Weights of a small mixture-of-experts language model, trained from scratch on English Wikipedia.
Training: a variant of SOAP for the experts, 291M tokens, 4436 steps.
Below are experts of layer 2 (counted from 0) of a mixture-of-experts language model. Rows are named gate (a neuron's input weights, with its number), up (a neuron's input weights, with its number) and show model dimensions 0-95. Each number is 128 + 32 x the weight over its row's rms, rounded and kept within 0 to 255. Numbers have three digits each.
Before each expert's rows: "gets" lists some tokens that make up at least twice as much of what it gets as of all text; "comes after" lists some tokens at least twice as common just before its tokens as in all text. This comes from a sample of Wikipedia text that the model never trained on. Tokens count by the router's weight.

# expert 13
gets: "\n", ") ", "\n\n", "\" ", "es ", "% "
comes after: "|", ")", "==", ".", "===", ";"
gate0:134089136114059133112082076138140139092115155100141148122124066125113142136162134197126126160122165135166109179156143163125164108091130074117128127161140108061098065049235079146125118103129143127085163110191119097157098120124194157144107166125116155147134115185161136136153115170116158117
up0:120143139120123138114151158185142157111173145115141146098089133198141137107139131152088110134182077132119128090121124208149118126128109149127091149123151176092149095131068115095129095103114146173171084170134164191115157108110133100089047137157129135137101152143073081146085168114157177118
gate1:162121111156175104176080064138138163143142109145175130169119165146105138086164147161162118120134143139135136109144197084113153128139089124122143101132087134113126112183098194079050122129130124089162133095153090185098159151160120203184163166141142079155083175139122130096075095117119164122
up1:035090121113088181092109165081096108099149199142089130103170075121115120170136121144132091187127049150058202139109126164226095095160121122147113134073148107124123091152200137133157148170203107115094118104077126103151068122099136058138121083164130126104160095073153159137181132097163083128
gate2:148122134108147182122146078133161108066137114116194134144107166183139131119164132168068129164146157149123138114126111173107129101126139166126113116135150130171124073169138160170155164147116144111145142080126151183154127121130153156143114165105109144157143125146100179098175118088105113103
up2:121149101078193126179147118143124125140157157139127116103197076118151096156163122142157115140130098095094090109142156129123103131119139086161135173112138100054128150133185113082086174119128081145142098131168118109079152152128120104141103115085194138083127129191084141157155098109147194151
gate3:081126069125064094084132141130168126130115150074148089145114164177141123118143097102152150098174171099147138104089166138060187072142119117160068171116112140172131110125082137178145082140122136078158153093112085168136080156118104137150116166083086134132089126096170178173099188123197109149
up3:081116127092125158132150132155122094126095169122155127121086139125113092102168138129178135112124161109096165108134158126105152081165047136088065166150111147124160131123103127122129116114146111092142142123180159141174113102126104086181061121090079139135152200145163145126128124085179083197

# expert 1
gets: "S", "B", "L", "M", "H", "P"
comes after: "| ", "the ", "- ", ", ", ": ", "("
gate0:117097122093135185061094126124136118072158095073122168101145114206155144189146116124151109137136154131114100118111143110127113186110145098176102197080110154138126084109148165171179146168133187135063114090159103113151150029064071110140130153113132127174144112157102137068140141120155089171
up0:094126119152151082178099155109151165096133147094167127133160102098091130099181094140083132131094114116106157088141177134134169164157107156087087161143161091081100124154114095115114109147125139100147089196082145113105176173096164163105091171153087101102137161141130155130123123103079122127
gate1:147105104084129148174086128088172130134092163103135201122120197095140141091108124113141109153164152176095149181087081128137097141147095145139222151169118111171075101180115208158095066073097155121113136121077118110164080118081126121199114088142118138115147170138113109124091151164144199119
up1:117148185141152142092173114112126091077053119153144132156088088155068086135092104132145134082081104131141135104188115097091130189139154071142065096110127164093151100106109044110154120167063121121104092098125112144167160145134199176125149106119157126119133100129143157153094118161157115138
gate2:092128135139121189125108067118079146094130112085147099130149133151142091127153145131145111047122112062082097087163107124129175097136167082168149060108162150134128159125175107134110074174099111124110178117117132116107097136143085175149151158095155162115097087164149142091151112221142140120
up2:186123106105097046081059196062139157113089127144153124116128134130130111176128057132123155152124115070132110115122129086100076124113095102110175119156124170067101114134075108065144159078180098141070104167163165128135098148119158139083131096173149127162134169126108151100124122049078119194
gate3:126150169137146137160184054169144065109155128141112139100136111064179148121062110079181120057107114139140117132134094164095127139106127125092115137156132140141144129092073133142122139133186145162112149169128106114140183132143071193127133199094109115148140150123142166187111151112173187170
up3:156125137086100113131097123106087208131108126146122159165140119185081104105200130162115143168124160136140111097138152160133103083176142147177161153122119087153116110152155131144100097098127116132097142170100082137141113105129133095130116095195154169114078162170112130086108141141061130095

# expert 4
gets: "| ", "- ", "\n\n", ": ", "201", "200"
comes after: "\n", " ", ".", "\n\n", "0 ", ") "
gate3:113092130110139088078103126157170093191112120123140134100109150076096110146095115098176086089193101085140147107147074125119144150054117105168093073142134158154070199118150136126119162138126101179162091112110088121151115105111176058138133061117147174102153089044161061122139136107174129122
up3:130118081155133173160088123148220081160121149104102078099172155122150080082113109134188105110134138167148182136100109116135149129127140091156167094178105176085145162101113093150104199134131118115106092096129105141110211201149144082138170133126167096120127103091120059090150161093155120110
gate4:120115090166127129119103133167048153128141068138168114068106078092095149127112118141146073037157154109041102090091119204122112149126138133105203121148181149188094143134146163161097157122189120180206121120178131148125135146157164089090083136193126153165077139171140114129156128129107135142
up4:161154125072121149108140127078182114093132168128113137125173108105179030179131106110098176171161144076138138115079116110119155148105122145154117127113104159119092114172124170159211141095118182149122111154100160162139095133078129122155114094098165112133178078094091176089173159168149145047
gate5:070135094149142072136126166100088135091128142138169164182103087139145105151109101096112076124120127178173109149119168118103110117155122143118138164167124142136065029131060180139187087175154114177113129142148127155141120126108136151176196104109180092086127095065164159145121104135070195118
up5:103134170120108127088131146137175144085041091122130127171197104165105176153151119138119161133139124145104133154117186064030091099166147121114106110156105096128172102108075121154127018085138147147131115103161079126105155117101114169156103122091121113139128113163132081109159126122148122143
gate6:117069131139134117144113125144102144204110183100120092139113115091126091141129174150090154104116112167108098093120158141159141136131117156129124134169115095105095117111032154146098165135051136139162131072099118174140069170119107108109130124196168096165086156098150168097126126100103100125
up6:184128103119087111195143152116127106140074125128113156130160140119098137098148147132113192195149134118148112154198130145202126135118115116112129055149120145092165139103141159135115131139134106059128084071065171112104169133099163144187108144097129116148188119114132127185095144161177128117

# expert 15
gets: "the ", "-", "The ", "a ", "s ", "his "
comes after: "of ", "'", "in ", ". ", "to ", "the "
gate0:098129200173116121153111130058107140081075132121121106137182159135075077113100140178141139163112171113127120114158165107120135100109127099126116120150121112114143147128154084119159131071164160150108174135149095089090130142167082138141099140120145115122135065143135143151084180104129135131
up0:113077087124130155128126190156151131136117111117148155097108079117110130133152108089162110097182121159084135172141146147135160150106134149084140139095124130105072144133125165094136147184145126152134082119079133129142076126126167098174176134120166144123101205110134055155193105118080100143
gate1:133123154159151108109136154133113129180166119158150102081128142124229112133086075206155117137202128169122064163129123089102082134065097143052119132115171106098120134134175137145117149136106116143049143160174126125069128151176125095125151135059136102179139143166164051111137094112115164101
up1:092154118193122081141157109102128082163183165133159136161073139158119088153130099175115165129168097127083079185144101080062171138093132145074124103181111213143149133100147139099096122172143143192079162227142128192081112154117111200153157102113157146091163177102167084066120112119091143103
gate2:088062141110130148100124146113116140106136165107139138166146143150110124178135066176154111133175137100170067100089146159080094117158112071141138088147163125118082162066146120175135149133069146130078126130135214090141138163120115142091138144104064121120132074136153112127154169117106129111
up2:147143154147097135130143157104179171125165194149168105134132133142144194159130128177158139118137169136090127078177131110168130146103137140147149128109125100110101164132124159154094102152106107103108110069167140122127101136181070158137147135119098131143089124085153091113142092112173127102
gate3:176111153127080119133128066157140141145184129121158110164098105136130115145090090115134138040170115117098162079150071142089144074147097081079173074202098184136159138144142150117161078150138022078118125141122147084059068112139088096115181119154102092109083124103086148090125187123100115078
up3:103161136066137155143060124128136107139127166123137103180092079119164111072141098141129115116072127118151100212096159155125104121123126144108113129140102095084100085106135148152151152069087099115144121137110102130132133132104125195146153194189105142138103153146128115151098093158113120171

# expert 0
gets: "and ", "to ", ", ", "was ", "is ", "a "
comes after: ", ", ". ", "ed ", "es ", "it ", "that "
gate3:137109152169158159137133108136109145123121100146172117155145135127105128154077208150128140166096191077083051165156164085099116173143151179160150160140104134072155106152164129082111075115138090121120119109162142100090112121121133134122150139101127125084103156107171085095140159114109153150
up3:124110178203109158130119082133096182170098103110157146171120148076106156163129208129125155124134159073076051150184132082119090139151174186189148190098128154055174099171157107122124122135101116129119157128168144099067100125123150132139137137117132135110123116102131086081137151124140128131
gate4:126043069123100148096153151082175096115141080118109127194064163156130124140142151133162126160088117114137172170138146104201204129151149152133159115132088105137114101127189133154174102122118143109121164087050086164176127128107092166108098104103111135167103146181146170128132142132179021091
up4:123069078132094081064104132109154075091143123156139110190085138138148176178053108115164141166152132117118118136137105144148154127135105131152178126141088140175100100140142116161169093144131066105152176161086118127118148071116126105131083188105097102146128147167137109095138134122100092067
gate5:101171124122131101059107129150147114128139049109099110183123112136175138106165223160070131115121109092170101111126101104093116101074180110116119115116169152103147118130113134160163120166070062147113106169089142049144118131114108155098131115168099130163090135100121077153200146130174122161
up5:120138087140116148143115096089155115130169155160147138145109116138094077115087103083170146177076145121124139123100139138125154103118145201167103221147132107192171120162101134144154178090186162126100137098154168152114192160168111134152124083108149151102065109105153170124106094149104094142
gate6:174060119129086150188161121139142158091069092111123131068168069142140115138124117124154183140093108168024111106124163142076123126157092135126112129091098113150142148180181123148105091150077134133114151115149122151166133128119122119078091134128066158145196072146154113130115117143145130078
up6:109117122087131117109123145133147124127055090166128143102144094165102071144140156163152128143093128196068108138121112170099114102153126157079060152104128140144126110162197100140061120127087140096118180115125100161110150130091156102142112130153100116139176163163107093170136106213125187147

# expert 6
gets: "of ", " ", "0 ", "1 ", "2 ", "3 "
comes after: "| ", ".", "201", "–", "200", "202"
gate0:125094180164059183138131116119114119101154101094167129111170088115173153157113166123095180134168157171137097143136125110167092089139110148122106068142053106087101092115128169096055154103083126107201135139127129094119169082182136142074182117109137144155196096099129099118125085101165127106
up0:125146175153104139114174121134127139137072143098135082097159158142129120172069153140110109135105153115144166149089157075123179106182116107078146126126115127121134143142077140078038133149118122090101059143109140094095110137141085118095088096092071137079137127134132154169127103102089136117
gate1:099130118079129145192128162135095093122187133138113074145119072162149076120150142131070133126122123103115115167094089130128151075119150171094127128135150121110044130115134094073054113168120110153146201136131176165117126139091090154067081118149149108163120128119124129101174132141090071113
up1:142067038081155142142120134103065086132183094159147120172187145092102112087114168116096106090126108143121108176105150104131145130104142183180124104129115135161146170096086144158065119135109132153128163110069164142186172163140124117091117108082113145113093151165160084149138141120086148144
gate2:090126147110111101190119116136183084184148111211125063135111073191184149178175104207182107138112158083100113121184103150193140115143099127107140150155142150155176186167145110167136154174113168171146153153145127141172138130171125090128147091145091161124142171115169116084130141115111125186
up2:068193129154095098146183117150113110105114098111123161094167100104123137191138105078124075128186126128121097126202125161087156094095109062151131150139135147089141148142135134145071164146164128135147168168082152143164124109110112084179115106137135138094113123106206155085120129074131127080
gate3:074134109099130162112145127179159171129118154137161139143165107174172178084167135160163138113068149080141091133159077232120133124120172143120067136150136151119130144121119136083139211158099159156085128027113130132147110184161069112162121133093155126123117122082132139155125153111101174094
up3:123202125207147143087155111170082134159169140117108145129128130152140189123131116211160122131144147142135116150119153116116156122123123217125149147184150122100113165120132119126165168101087079153148112040121178086104143200136090113111131112173129108136187090091141163132165184124151158092